From a checkpoint of a small mixture-of-experts model trained on Wikipedia: 167M parameters.
Below are experts of layer 8 (counted from 0) of a mixture-of-experts language model. Rows are named router (the router's row for the expert), down (a neuron's output weights, with its number) and show model dimensions 80-159. Each number is 128 + 32 x the weight over its row's rms, rounded and kept within 0 to 255. Numbers have three digits each.
After each expert's rows: a language model's description of what the expert responds to; "comes before" lists some tokens at least twice as common just after its tokens as in all text. This comes from a sample of Wikipedia text that the model never trained on. Tokens count by the router's weight.

# expert 26
router:082111184127131142146094154130130115158098176089163150112135142085115126125143126152127178128109112087122134121074086119131099186097154202104137125088134076165169155195063131121123048149111153093146128134139094096125120171144120132127097060
down0:155144099069112101154098160153163116060106129115149074118120137119101167075128137186176098145069127159150142141084170130150152064119122140176116101090128142154173135159078176165120111132144119173133111133122106134118090112167089094168126148
down1:198063117072161103130147103141097126069150121112138124160108115116106106049125133130122116101125122126159080109137148122131093129042153142172060138131067152124229107094163128085158105091120178149108170136133067113121117102109097144145111119
down2:176175148131103099146097075157113097096120147174105186164157118150121122153180157111176110118129113159148099076142107158148107153173075143101160068134166162096065080098095143187062101143096149114092208128152158148129091136111160161109102145
down3:168175139180166073097075193090174143138107117076132189171067102109165105117157165219061069075141123108127103173105135176117162126133114122119118195128119182150123120148109160122079139118138146156116112135070102097095073146116131182117123178
down4:139055178154110135117083195119148106055132072182126130086170133099103105123136110116206178132131159141161152129078076083078091205119149120129116117098169154116136115128074179115160170107111066071149117137148140106105146162101074189180130118
down5:104150151103141139132095104131130170116185153183063168098157123141114130130090159088077147121089104123070154086102103130116134141183127122126122135083191120177153131095122135086118110204169127230150127102135145115106132134124177133122180100
down6:092112162082172144143108146082128121132186105064136094132126139118121146136068129102078136124176148115107149122109123161149120126135111082114116126151100111094138170078108118122141126133138074104085164186139166095162137161083126140100089046
down7:140084124148090115179107118083105103080162123089078096100136168148066129086170171125180149116141168117170136108068060130129129104109122120143087082148154068123122057150057093168114095124169117060163144136113110102128106149120129118119150135
down8:122145119148156090134157114135120130120096054125138129160196119151124123121129136123150131115100089159085172108122087128139136136100110079089128115037123111156138166165119107146145151117088138085133134157086153104188112095154100070184148149
down9:097111148130123139147089164153065125158126123102147106161173164139096114152160176147125123154107111090166126090126128167137095108167155121140158116129146185090103115152086143193124079066107149158179170129128172158093157109156100177039111119
down10:084162162156088144097114137148151119106149077141070110114142129242104117123140144134155118077133091168136142181104180074156152152109132102159136082080122104103085082127100114168161129072101085087157111117134135132148160108123169099094138117
down11:174145137102109120148092092127120117094170084131136140067140124098140121077158158212198092135134132163116137089062149104138184143184084111096124075139163175131107176185138124147140090098086105128100108135089192121139080102119102145101107183
It responds to: Abstract nouns and -ation/-ion endings in argumentative or political prose, such as allegations, debate, support, interest, recognition, concern; also election-table contexts.
comes before: " of", "4", " to", " for", "7", " in"

# expert 45
router:101130170089173072119099162117092075089138127105120117079089093122139116134131138172092147104153100081108052157096051094163151102170134141129122145121099150100111176159114119139158119159176196122194180147130134147094127139117133112119139072
down0:131128105089079091200132129106192153099144122174116121131131171165135111061168127185113086146200156134093125167166128129179046164141163138124110107151199143135156151107065089100115102117058145128084171097126063149210133118115098108115078161
down1:151192083152142123161119166086132101155103109138117161095057142139110130144111127122149080166143124071119151117100149122155111140098086232103116098189121154192177155094127171143077061049140103152169115162070136136138119086169098144111092144
down2:126124113156139118116122091120119122171144095179086142107100074125078185141170125105125086134139165122140112164127137109078209065117101171135129143070117096118098084131163135103141135146165143143073189117124086119093155140072138144119119180
down3:169101150090114126100123115190158175127106105118088120144125130119120077118117158152177225228132154110119119160129130133111114136181121162143142176085114119110062101125146088146082133112199123070173152059089134135080164041141170111148147083
down4:097165070094207122113176158159190154137156167093145139134149163123129142155050140091167083120118123155094108176084166078113150085136117116084161145076136178155114163176172144143083175053157068108139104147104131099140092140130082086172107168
down5:182092078125148113124123097206116126113160140195122133155108107057147084152118098121118157119110136181119137087110164099075135191107177116114182114116130130132168097171134128118126112167117159158102110101128177110070096118146136140085068236
down6:090138157132137153161118086148137131117102125114124115102159170101139187133136163113101165130120129135133089092159076136140133131120106119148165136105113130153088129143115142119164178138144087149161104169077094129140091100075124182127155084
down7:152106098147133139138142089128065225040092146122115171099161115123167113110159121121133160201156066094096066123088127179155136111131154178083087118104152168117115138153159152111124103160138126091080189140191138066091203066163165158131145168
down8:105060137143163143170116171097159043122110130131159082134092069140185101081124163195154144182097137119118145093135071083123125098112153149143095158134095121133175112101131131135135151086117138053174104141123137205136125128059121090151150156
down9:100119163108112166102150089164103128104134141123185112153118104120130040103173133131107112120156205150125076095119143127087178097092155114126120142048120173078104136144094098179176106155109161136127173104134097128113100154134101122187078187
down10:102144105163120162143167184127161165115173102125133153095136160149143131136151069116088146146128105080149150152157138094162157094119103121043099128144135146134166144105149133081131065103144170114140129138143101130147151127152113111139174129
down11:133130092121115098175083166140102144086093108142097138085132148104120102177153152206168146114123122217112085180046143110136198145175160157132125150121142156151140119167137143122137108187111163145118116165098114153071140171135132149145094117
It responds to: Capital letters inside acronyms and codes (AVHRR, FIG, UKR, HR 7370), plus opening parentheses and line breaks in tables.
comes before: "|", ")", "M", "N", "S", "E"

# expert 24
router:132082152117138135143089153165215144123143145120102190155088180120159164050098139177098161126056128165131131103098127068128087175116178105097085097139160174109140120142132159104119110131130074148058129136099103124093149077172095122062144068
down0:150139136132093128169099099124154167154107162104106171105126176114089132136097176079163109155062073082131080103150083143144126136126109161166114129200143130140132135154143128184124104115179081163126142101159128123118108108135153128122170145
down1:094138101124105114113110100145144148158144120126093151166100142102153123148150124139135100132137072140151108128144135145216189101138123163139121127117108087140074121107105123121115159145151144123163138082075170129166152148108131168132144153
down2:115084124198122120136182061147169161109147163136035129132148179118131101144134151148131188146127164134118131118180147084086146160116111103123143138103127042144155079106111157173148139112175163119167083057157155098132161171101116146106154076
down3:142133147101066144175169154115165195161147111094128130032161129167143189090106134137109100153105151124125127103080138156069118083149118150094148125164131128113084180102088078129128141075159205103138129182093120082140131151132092109056121211
down4:117224095106152089136167151129111099126097121118202088167171128098150159087106134116144136090119136078110103106128131090118164119153094106168112130127160111148120157152228118080162133115084129093116178119106127135107072110152053129068111187
down5:107093182146081149213169121133118125174157130106160167083097121175158115167181098157155169111158175143139133109040117187108128146107097135111174104122072116120166163081075139126106135094144113144176128162100119110136132070084150142116134128
down6:111116093145118124175099083144131142144133154126143071134126109101177154096159201153156150112127160135136093111115141118153170139206135179127151160084125137091184161137131158127117192106084157119087129141132118115045099119144122131109103136
down7:118106202110131124150143091141095130125143080123070169086155149172085115116134144167172094174094103186168126149152176157108120142075091163100082171067118120122121110176113110122118129102144124106141104108149104133148120125150144143073068139
down8:148145126134103126049129126109111139138119142124135133092135105087123113188126112151094139135144130088155087169169091101093123110105145105158127139136121172154054121129095164159152114114131134208112141175179157176082076159143112155137073128
down9:137120083165171143132133148128121138157128138084152122149086148093155071105102138141175171191175125146145119142165136092134137158136110104079113134119082166142130061096135164078073150187160146137131109142166134151159153173167136106168129108
down10:180130133138174156086062081102163067094097053119095114173182151151147107146074132075179119102146120117108083116113110114132085096117105139162132094082104073107112136158166080147107129116110139142150130118155098155143127117145135141109140101
down11:079130140150139175131135107095139184118176102150096094174168097135113181139120124135109152119154125192160190082116137139108144136118215099104176186124073082095149103087106097209141119075161124118049129192104118139134176097132117145086173106
It responds to: Prepositions, conjunctions and quantifiers starting phrases, such as of, during, between, because, plus most or some after "In".
comes before: " the", " a", " his", " this", " it", " her"

# expert 19
router:125117135159074178102093171131165175140109157118056151129143157114120196067144132153110167119097125112126113109097118147132074157126118123116107092114117130090121106099171168087122085131083127123079137111099125113166154097160080131102104110
down0:098135088097195130072108124088121135146160106106114092155153080126075118181098158102125077089176173078126077103101163143153182094181073160102140125129173148069156127133101106142127164137157125130106084063158121183159128140169066143121113138
down1:101074140144107126087083148125142108076103131142207106117105135158093125093131142188099082130150149120060134067114145132164165141097113134126039149136112111093105091183092102115148104166101112128143120134159095109086163118148129095091131102
down2:131150073157157159131143110175206142152156091173132156143089109153114148125099157097058054161140140102187138098124110095185165130052148147141120110142171173134099155148129115123164138144113146108120095124120115193097144089092098117119130111
down3:104152104153050118097149157101112163110131096162138201099138154082107114153115137149075114143137150097167134143099091121075164119106115149186110168094114114113142158170111155175092110111168102142163101165180070125176161124138083119130209151
down4:104116125173140167095170190125134134076062184163093102101147139097147103134179169119125102181083199149104144132148101138155088118126071155126115105056112115134141114102141123099205154080078112128107113135131138139089148115174062133088126127
down5:100157176111154142124084091145125115108109164064092133164116100155115100101182115178165079160181102108082101169091100129091132133055114122114078112126172119123130094126191082148159128124080148107128142124156142127111181164102154108162093151
down6:129069159176163126093182137130124113099163134113114133167122150096142097162080102174098037095107125160151135094084140160136176145146163119189146122119114123041132118110098122185144117163161204158124107158173087135170155148148058115096191140
down7:112176160115128153127133149100109123178129054152114098132188115103137130120183118122114132155183137136098153130083185137179079066196120100136109125107125133109147162119141127132100084167100148152087102089118086137037105087132095108088147145
down8:100129121051179114115178154145124122119176154134110117134120095078110087111105135160131103133089149104087141148115153139141138130121161113129164133125095151092135123152153065121148120156070132108065111081150130154117123089106137110124141074
down9:141096165058127154155103133129162117180150097140124128165128137187080109078127076121076167115136121070138156092114112152102163144139128216092111112138124112144071090154122193134163156103199150143183157134105109133107134133084083085121097105
down10:064193135124198053139097192157089127152105158107116139102111069075148120124137161124093115137157113137132143153154135110106140145153126159126153114078105106177128141166128102127145173164170147127087096121156119132113090141141096146131090152
down11:115125184155149090122106134161121118113109108102153088119125122150175061117178082130154082154076123128143101164136101092189079069122134148094123138097117148109098097141101122103131137143085129140138168121136145192153102138135152147140174140
It responds to: Commas, semicolons and clause-opening conjunctions in running prose, such as as, where, when, including, because, that, said.
comes before: " a", " the", " that", " he", " and", " but"

# expert 37
router:106165125174096169066132092110109196104108180123062161132180131183181067139076111104200147126178064122155167108136135128138091107111124160169081176160079062155162129168235173056121114111147152127133122155190117101181162152149120143166153100
down0:154128120086185125103115145161150125091116122190161141111143159165187119083091166168113112134133136173159130111130158128125111118163091141167112142102112120073121060136095138112117120152159145086086112098204115170109091106147143108157102108
down1:077143128132135096073143170181100140120165140113093162111079127126101081106068119142098115155193149081162128108073122103143105192108179138147164133131155128155075140097167109164169112119094109184121079150094127136143139094151116136103148155
down2:130110114157167135133115172170110132133124161135072137132104132138109123137150105155057143118124142131160141166114121123193136093105169143124158112130153153107158160172084167106086140128030170151142156119127157156099142154129142143078162117
down3:128155155082127109168113155142131063119119179176152095116081171101127152131122122142092127108098133131165153152129112144127137140143147151123123107107137127154142133136108127087116119085122119104113183157080075114103118111154136108136117084
down4:146134051098084124116160091120117101144107168176164082111108038107112138127055123114136128189133161083119135138215083151105140124114152102111173160127084144099148199119062107133108106141154204202098125162102162111153113146072095150126177167
down5:155165061122161134085154137145201145135046054147070091085100121122141119058184167166121061179195114114105101116172120141109095122136118085152143186153143131103115105128152189151139122067121144138120154138168165085110141108161085180121129108
down6:144083098131187085215051143134142106133126147174103168071113141088153112146134104122126156127161214119124107138160120091121186133108151093126118084155145104168184121088091071154134144118106089119114041119121151107138132103122145163196168130
down7:194101117145121158097071171113167167146129094147123095116083167112102152097081082118176172103154135135178178073132135127108137153098092107142123125169212108097147121103134116153147103141108128133112202140140174121123112116133126137121110126
down8:174156119049128056123129111149121138058175104118126142097150102194110175156147155198128112149139108083129120102140142173163099156094143138095108151124128092126157184090132177153115105081079128112145123149151101169105048100069105126149066101
down9:160122137116122102200165099134115127086112061103094102117135110208093131137151133107086153156153159087121088125140180110170153171153139151080168149127120152133140123167149173108196113153135168111122114099122132154150104153048128102145173161
down10:087117120161141102183107149108125141120189096175099127075143160120093080126145123100124179148076140195154092176152153095122120173108178073180100155149110176100134133163127139112152133147087138100102150109142087148116125142106130111139146115
down11:127144135109109160194134112113115169064156165112123090137153140143065121142149140126102162207092129103098187189094113148136105159098105150142153095164128121144113113169103091131120136189133113159116107109173121132158176105127130127142098122
It responds to: The digit 2 starting years or numbers, line breaks ending list items, and vowel pieces in Korean and Romance names like Joo, Saint.
comes before: "0", "-", " \"", "==", "t", "on"

# expert 28
router:199108168123120112069058149121099216104145105107121095117126083102095099084137083102126134113220152069074091110128086135063143102091155116127109129156113180108081119112057065101135122137069135069094145120104127147102131123114141104107134073
down0:191166086124134120057156068101142118153114117071168136151169114047175125115147159141118215070172164163112147129092145096109155163122155162100151119179148161137151142127127080128145100143182091123141091117091111152108129092149065124111085087
down1:132084111090132070110164125101139133165100115124087138118102107110118154140213132150123167075135085159133139192121184097206177108075174095184159173151130122171121126156151111131115121123141130159072145146093145168159155149097155130149110150
down2:119124145143099145122099173102196130177192114084139132129080111106124135150150158078078168153211157170198140166125142094109143137174121134177134137151071111129086104122142141152081152185176176091097132129170095108128112094137075161087092140
down3:092109109155105112149104093126150156081137101133089173124179085112117151106150146145116066126142099090093123147129127089179130138131145167151124072134154143086127170126128119056109105154113087070133118149127111172110125116127136106085095152
down4:108153082110099102126155150127090163168163132095131132169142148164144139136129152164108123127124153132147148140121139082105148105111138156112134139142101107126054152149146107160106200144173140137058091106088118097110144112127174090200129148
down5:151105081172127099144156123159109158152197129068110171154110112129081187166080103135068105109144069100147171088149134147118125063096136167146106113120123137118154130139151191103145148150161168186161114094088183145113100133124111116064128190
down6:107180119149139090113117130137157186144074071105123160130129174085109160214097118119091136155116095154132112157107122109069121107136086133164091143164168119133121130182088131140140132117157128095134088131163051150131135126153099131148146139
down7:078119113163163109140098137108119125076167150155066106092119127150124145112167151164180098133132139174148156138129129124165118094167159122117131108113152124139133146122123117129147172125106092102126120117129159140141121151052128130126141141
down8:084164129094114156090091080119062100155147109127099129124134153092160094062109147101121147110164179053108104125178195097153133150131141101078106093154165125146092147105148097195073098098155054121177133157161206176131149149123158153168104193
down9:142140125137110128138210101146107138074134156133179102132151109091154138127143113136152103139107139171130184133174146148117146123139144083124125101121115083159172080082143124187144169148122082169117120097193135080071142092113122129102076142
down10:149130132127108137142096132115148141117096155195058079114168145132059087147150066096193157132151080152145089097139156128129158119120120094136169144112139162175141143159090132076105078111139056099106162117138073141110089171128112073128151127
down11:158149049103129162133127166092136131104148164152136138158090162145060188095132156175075081155106142085099151111094127087112096122131164170138131138089114150096157157185164162099111140136110152126154077139098159175144132121159132137108119169
It responds to: Bare space or opening bracket and sign just before a number, such as the space in "Years active: 1995" or "(born".
comes before: "1", "2", "3", "4", "6", "born"

# expert 11
router:105135122088131124124136086075117167087117102115132070136166115094129127142112101164155149110179077131141105120124061190079160114128160108198130108192117127122153144093116124141140152157122183146124126158109150101180151130137177116126173128
down0:122160148180187140132166091134171080123100095118108145125134051109130083160211132148110119086150139103119143153090045148115140092093156131163132106098154123112116173162169101121098128158123128164103138098171057129090168125124178115144163130
down1:186085135153111093101097090142077119167220189168195148183124186082161114059156122124142100107117118140156171157104170069058125051152073114074150177121147140101089131128132110133116117067145117139130116128152048077098136199125084113097131172
down2:111121164105076150138142172156145145133112178167104122105154124108127113150081122080143099088122165088177121108130100105128114116091112133109097085110147046135109176167152145108130093167146091097092165119136098123105099134127178107129143149
down3:135189146083133082141125137074130129172134151118146086170056189152155075128141125123147160099174156124073161162066152167102161072174115138116182092175171156108061135151127139154148154120080141126126182127132142144160096126136094097119152139
down4:121152060144146101146099123134094148202167181167003135138144145180112112132147118179137147107171110120106117183113096120114096190147102086169126085085180185117139148098155094090117149058134140126100119069156115151148137113140110129103079123
down5:144081056126156097113133174160116173184054142102166132165105139088135099107137165229135115130132119107068144161137141061093120081128119094161118088131204141122156144158163148172137096103125153118121087126173133133126113122101040083093124150
down6:092153155154156130044063097086158138121128178089120108118126109162125150123110115164166097063162136116160152139116126134133172101150133093157147162143113104158119101130048157142087142118165071168170070148104067097145130161123067150100112124
down7:131136154123129144133167143140152210137136145156180154169102107133079107138091159109122098109119131156140151075178148138091078113114113137054087122116119094114185158127109146106124094074092183097138202137147132158124110137128096133062097074
down8:161087082136074118125113088094093085111156133161104131097125098140126182125135165103151135056132135132162182127149143130138147063116114097133133086075165142082109178105126108143199101189064114082156153161117181117120140129150130088159129153
down9:092141174113090175153151188129087179070082143100128140122138104117116113118097109158118130140185117190160134084130112164137110133126159087092174107142147136129122134075149181118138127102086066156158131096098155106151059123122151199117099170
down10:152179149105135154130133188071128178099157153081127087097137111130118112151068098129080126216147122171148206142127143163124115125175090150145102124038139119083135130145168127190169114128172162143057117107147087085093118082124086134095120064
down11:116129150161116143074207183152068104091161064102211160192134142154114129170148124108064197112087099107152184131115180121136059084137148106155124081125123113151115110141154173085123116143134172122134117113163159187123102117117092098175147162
It responds to: Line-initial hyphens of bullet lists and infobox fields, line breaks, table pipes, hyphens joining compound names, and prefixes like non, multi, anti.
comes before: "|", "-", " Born", " •", "year", " \""

# expert 8
router:112145162103128134154103108088137124133134127138189110159058178147070137156111103171130100177118072164130124099151162095078126126179117097112154091143098104087107111091144168134114145096129144089176144110108124048148122071133091098144130143
down0:115111141141150116113139147137153149110103122166105064084137087086182113156147120148073154070143150134107141174090138070207105164135106114112155136163150074113126132084113161103086131103133166121148134126142125153188134129083173083175164164
down1:168154126125131119156201151175103153135114186085125085073150166070117186133199117147165095092149135112114190144087137116181123136128143104091080222155180131154195096134161121184129166104173108165165111139105149088156073155099132086121158205
down2:162103119145105172152105175145114135177131137166074102163134117163082112110147109125113091111136116165110125077083155140122089107118151147140108192096167122136079118134167165095137089137057172123139124108105104125166126100187047120129172146
down3:138091107149137095150140123111163114114136144105104160115136152176189084062133131087103127106124159157150178106160084086157169116146141152174098149110144130134115146090154143157169123098163124140152158179112123155150144113123143097077139129
down4:100130086112135104147109128164189143093092141179168114143139078186165140172152104171086095132127107086061133094106111104145143099158203137162178184097087141157080144169122104116087213089015135146121141134087138099121151116150074164143179108
down5:115077134129140131116111133161165125096157129130094130128119112149107166091132125076113107176085130060163152128162154057077112137138100157139130124123116123101108131123089128166134108150167080099178114141121129099127224098185089187172138127
down6:021115102116121142157165103133129190164103097158143133149110121075133121143112134109154184149125145153133122132131095145087222118159196094142108142062130123175109099146112159111116147109170125150082160155176155123119113154090160127109095091
down7:220159142149143117092091082122153156118114123092164193173102134146076150132110112156168103157122069094133165106149136125123090080109139156179139106172074142115090150071091139126108159111107143174139098106112076104142080160106082175118116127
down8:141162121113087051138066100076193152092186168185106092106171172101118107130116153160138164095099139154124138118128106136168141110106135109192048086123120074133156141099150165116175128136132100145131165169121119173081120180136179106148149164
down9:111139143122155144141154077095134159116121115117120163054147137097180138068104137109133166149104048108134153078144117162200087145134109133148156153149106149086179148123133145088108100137166155097035178144144094143117199157189118121131141124
down10:173105102110142130126127159127081076148089105065158119104120103191109136092129136130085168106110108077116121203114172145115138101134067103093131062125123157118122132146140135108143137060176123133075165145122122129147145125054138101140093153
down11:132189141090131129120126110119172169141138197157057122103094091134141217148139128135077178093107168165110116122128146121129104107153137129093147156136158164142094145135088106152114180147089175063131126100110118180148077132118139092129090137
It responds to: Digits inside figures and the unit or magnitude words after them, such as 350,000, million, km, kg, yards.
comes before: "0", "%", " |", " m", ")", "5"

# expert 10
router:111072154120133104155113105136146157150134113126116147152114160119138204138176084131118159076162097073128176082094099080131122128149121109160164084105113153184146093126098153138095170133105093154126187111114120186070134074160105143081161170
down0:169084125144155085197105100141157130146110134153141141169056109147079112151116103143149145149116115120130123122151103115150117109134148115150131115180145212115196134114141143146145156115131104158095183118089166119138165165113097153140131065
down1:083142136128163162165188112148162146175085139121105166121117143063142103076130116176153057132134130149134118137189115145138152147103117077141080131180151133095135164124136209158125167189123163117090187067125166175106125191136125080147124145
down2:072117128152135123124167097125122181130131174148145112157150125160143157088142160089104204130098123115128146101117111102232123193114189160154087109147148126062149196127133097145134076146130118145113090109117174152169133142123069092153115117
down3:115122158081113133155094136085131095086142107127137159121126121130107134138125112156139116180136152175103103139162167109000174141085126121106118085082148104188151053119096143100102099114128154128132190136075137092097094130101180127087163130
down4:088113150159142128198147171143133148123116127108105101147159112105106154140102163111127152154142092129101112174118105155100094140152104147126134121160149137138133115134115134115143125124170081131161125125082069094110097161140139108145124137
down5:150125120136135116153150101159125151107151131195156141153113131087067140094165159098095145133108122102130089101095114160094107176148147129127166101171062068124098135109124132105069203164111103137150144125171172087128132056157054129109162100
down6:089163156179101109084136148109124154097204102099110129124155140074163124096116159121129159125108117198067146135137171122131141152142143121157080128080152127093127110136163158124161157128148112120141104139102157107099103145113150144143148142
down7:141102134183105098103052137130157144109116134144144097190119072138192114087129174097097090113127133082117106147083188145194144176181116144077112159177170135140150136101093063133176169181172135163172071112102127158102080165087118177102125175
down8:128128159161159155104132092096136130144100146146169128137090131137110151098131124066162170157131133117054122133118139139133086185131169143125126086109109144153194115128109142167121154115126150159069131173107142124139095113127149089130052079
down9:133110113111162156093092144104157127137153148057203110115144089193137168116117164097142063107129108138138120115129197161157110148088138179108183203139109170075070151097134113129094123146129118130137072153150127111115126067148092151125162094
down10:109133129113169140124117074065101114104110183090133106098130133157173156109109125152121128179144109084118078116055146124220092162158138149156110193126150105093044132185131154189087114133203146137120128091129108123184158141146121117156117136
down11:115111133102111135114181130100075115080187109175138102188158163161129120092122098102135120120149127153120151091057173156156072144131093176132102094118139165143134158110153112132140119180145169110087102150063062167142135087096128143138127154
It responds to: Words introducing dates and events in chronological prose: in, on, On before months, took place, born, died, began, signed, launched.
comes before: " the", " ", " May", " April", " October", " November"

# expert 2
router:112057060116081133184130124155142142156145092122106141163140148135138192095180121173146120081015112160136138112128125110130153128062177151168117125069131151144119119152079125089137135133115062072108136117115138121079116108192095145113099154
down0:140118116140086078116153114073077084130130063153110102126114136113154115174209048188127161148116155126128116117155099121082101122159133144146107133073153121102132091106088153118130133102117139115182088138118149172092144124165101126119196136
down1:165146140140132135133124123155131092111135111123103163149146133132135111120133125138106120120093115123106111181130138152153118142137124136140108115128143110124115179112116097107148117126144147128103125106116143155166142141121124114150142168
down2:126135124101135124136121134142124152127148163128147056154152076103121135093146077154138127135104166099151134122163128130141187138055177075116102080134065128124115143206141084133077177059091102102127116129151096098096070139191125139103120046
down3:135143115114125076142061136138132146139103209188113077177106163163122080112165123159198168151131173138149111109113138070101106081105189112143154152169101136149101159097139068144124137146184152061080145200173137170086139069087114072163133087
down4:157156079131115134134133124062122135144147160112142149088131117078157109159122180153156110157134146098091077145083128110160174137206115091081159115099136161101141191056178170111134083135120179127169122157168074170138107074163108137105141134
down5:090135178138157129118138153158089098150110153089102113106087149052122110156167163135138181122149138123110067110136065117092156165137192128131129110170151161121088180108172171074124145135127170145098181149150033124068063081063122089119165073
down6:134073104164132145140151127149156140152179114167123115115113106077132165137076067100143134165132097093134127108166090131141157116104112122119090196123171051126215204154125120086139167085163110129165150138103110111093161108129146146156199100
down7:117112150149119134116147145166108096120134101124079109137138158137088119116087109102104097154149101149103136119142160165156142091167120110145126158165131140090118164114110126125161112148199139144124103169109129139160164166102116067162099126
down8:117140080128125147112110085090142132109147166098084154109160096082117134135161168144186170160105122133169103126144147127155083137113043110106150128159152125084134165044177152118195130123086129098060159124142093075112117122157130133138111053
down9:186109158126157187123123103101083176129108137115107150168066123116096148112163053156149080163171140138193096167120110135104138135118126159161170118145100115146148105140085092135139142134131138124195151114119090081175120161129142143104127134
down10:105129104022102165147076181088128162153118188120145168170164069195148149124063085116088143143131085173100126134127132089149147143049167084118159169090089162118156132131154094152107109159137139113133085125126081119192130155160070124164138127
down11:176132163128141143177152089163085111167127156076092127164139141112149136149102115171185136061100066123129150109168136094081137147098111119124132108102125157205091124074099120122068101048080131148160108138158092091109140122131110124109140115
It responds to: Past participles and verbs after was, is, to or be, often -ed or -ing endings, such as used, known, served, played, based, born.
comes before: " to", " in", " by", " as", " with", " on"

# expert 29
router:118077121133158134182145096095191107165150113124165099151091109110121078183119077153165099209104103165158141136136179096122128129137114098174115137093085144119140147143129149116129154117120145066126124096139114098122173132102162102091174174
down0:103140055107162124091168142103171131090093095097142154129184149085106163106096150103075137135115126113132110080132079203129126122155125120128122120195152131023137104150143133132183176131205109138146130069110149127132112111140108108122099132
down1:091114093129126170101156124132106118199145093158112196082113118085165087111134097173065110111150125141142106029092095155165101140088096120174143160116092170093128140131124113112103139141118165146138111161113137181057137114103116145143164129
down2:090154154134151160155037156140148155122085139131142164124124114123102097134127177075058155140147109098134102105097142153147181166094174106194134134130095139086118110116148080178129147144118109114088115187113095168093116111163135142180094111
down3:127116181139131117180124114150061112114087112136141139121150104135107105112132142173199135079135144076123133164099186199143170149161121105140149138128185102117113108102125160176191185165120102097164107156088109183156098154158174072094118128
down4:134141103083106147202143053115126105164166185146108152091144146157175122110132121118156112150106085144111154146095115108165170156178137103131109108155122112131130136137115129130157125033116138103114136099159104114111134119164099126113129129
down5:101168175145082138141126130138125135199123143091090166128149139078106117156131118104106074069123125220113098159135118139111158083148146143156118075086127146083072106127159087149120061104111145081136104106104088114135150167128114109178139064
down6:131144109108110160204142155110143156145085155162181120107172044140123134155117070134087124110163156142087105086037163113138080109164190121172145109156119197092111082158136074037137128142087087198120125149128140133126104154144138148117069130
down7:101118110184153074117137154121117176110096169133126136093166129122070166125092079097129142111144113146156116154120090141130135129145160150087089149080104103151151153132087174075117115114119139142179133067141135159154098181144164122161187100
down8:161144154159114135151081164093139147126151133134173120129155149076085092124172117122105133147066127170153117122112159093148059122094159146148126112126090138122154126178151112124135098111131161185074172114106116126107126151116159136096113180
down9:183153152135131139133065142115097134123146127149155127104140110093062053121152113099133193114094117140177124186114074110116158149099065110159102115120165138135088134126113141066103055104096173127131150114148085138172142120147108082056125185
down10:132238131130133136109160113102133153120160122136177140122126105152102141146110158134141148157132153087159108045125111089154156103123144016139119044140141163113066124160156159131202173129135098125133090157109167144128129160126105133110079109
down11:113108116110093206125107094127081157122124107146102167159169147093117100181092089098136129144086133168147150119121150114141121094176066142062070138149165103116141182117155156174127160139093108112117137087134136133068106176173145129087142147
It responds to: Digits inside years, scores and counts, plus number words and ordinals such as four, five, 93rd, 6th, mostly in sports text.
comes before: "0", "th", "–", "-", "9", "8"

# expert 47
router:130140152107122115137115153125127103124133116091154071095047156124135190111114112138101146109083136180153095123112169093088109084180146078188171175140072158137160143150179079119106131134101160095129160116140099104127133120168144127095143193
down0:185125089106147109114104116190118131069126096147080074130067154129096161123190054144058146107136044129101137159114120102126111116156063152136156129050153181137188149048105100116103164135165143093086074175125158159133128092130164159151140185
down1:151133104151164146106170167144144166161164088090145152147111111125079127069138197123086113112144134093103126152091175145138130135190103173165106115181128151147115139150171182072090141145226150125127092106165107113120096108156121113139154140
down2:122108107126178182143128102100118148126130106119063095113073094122099090106176158110145105145159111167127129175078117100136172160170105104122109143135106153129158156070118173137123152139082179129114112138122097199125090113110156149137100134
down3:099168141165140152121094189121126117090101097111110163100124155154116118116175126122142129152151092132084085100132098102179129149109137126112136125109137154133121186086208130092138181139160153095143122179079110149122131091133106129113152094
down4:086141135108099140141102098104157158098162130187131120092146158067143145081137099069171132165135149173089136183141092115128125131131163129182113073061124156128145131105123103155141177114097118080149139094117123149108080092111157135134149149
down5:129192140149139078136161119054095152158137090092107093138142159172135120118130113101092101235150138121089182140108129150093111153093127142152142145094176136112105120096123108101080109184148073126147126165158159118147123123141142161133204100
down6:175133125084113090108168127148136087105145107164094060088123178112106164144109060168122191136124116183122128098120120158126128141089136172186160107145142167145159132115094103115137037109079117168157073083109109121098104143135162125119148178
down7:095138125175160129080146150125095155101078158088154088113135142097068142095107137154113057112118162132201127162161080125054094118135161144128046109128145096135047126089097196125126058126149153130118111151121142158123148079093164137213132110
down8:207086117073110151088149159136111150155119105165178134125127145179086210097071148128134081137154082119196133105168099133082146096092116130078091152173180092188091138129119116086052093174138152119119118098077156173139111165159080125090117081
down9:165134097174125113142161212143121215171160149152115044078128146115123087067200090161100149181122124142086132104093132093136111155099150126146160107129163129171154147083083137129109097119093128137145113152079192160149082084154136113096195168
down10:092080144051126131148111115108113104162133154108131148101148181158132137120066110155117045082134120116122112126105090092141138133113125140149149100105133103122177144148133079181132146104161078135100076123194105119144172118129040077143095149
down11:121143130130154144145163123112101145090110079145055146079072170143166126162176137107178159143125141169127126113126087144142121145073082107156121130086085151095108152178099086134086161177112121139155106154141107129184153116071120135163106169
It responds to: Digits inside years and dates, such as 19-6-0 or 20-0-7, plus time-span nouns like years, months, century, ago, and coordinate ″ marks.
comes before: "9", "8", "7", "6", ".", ","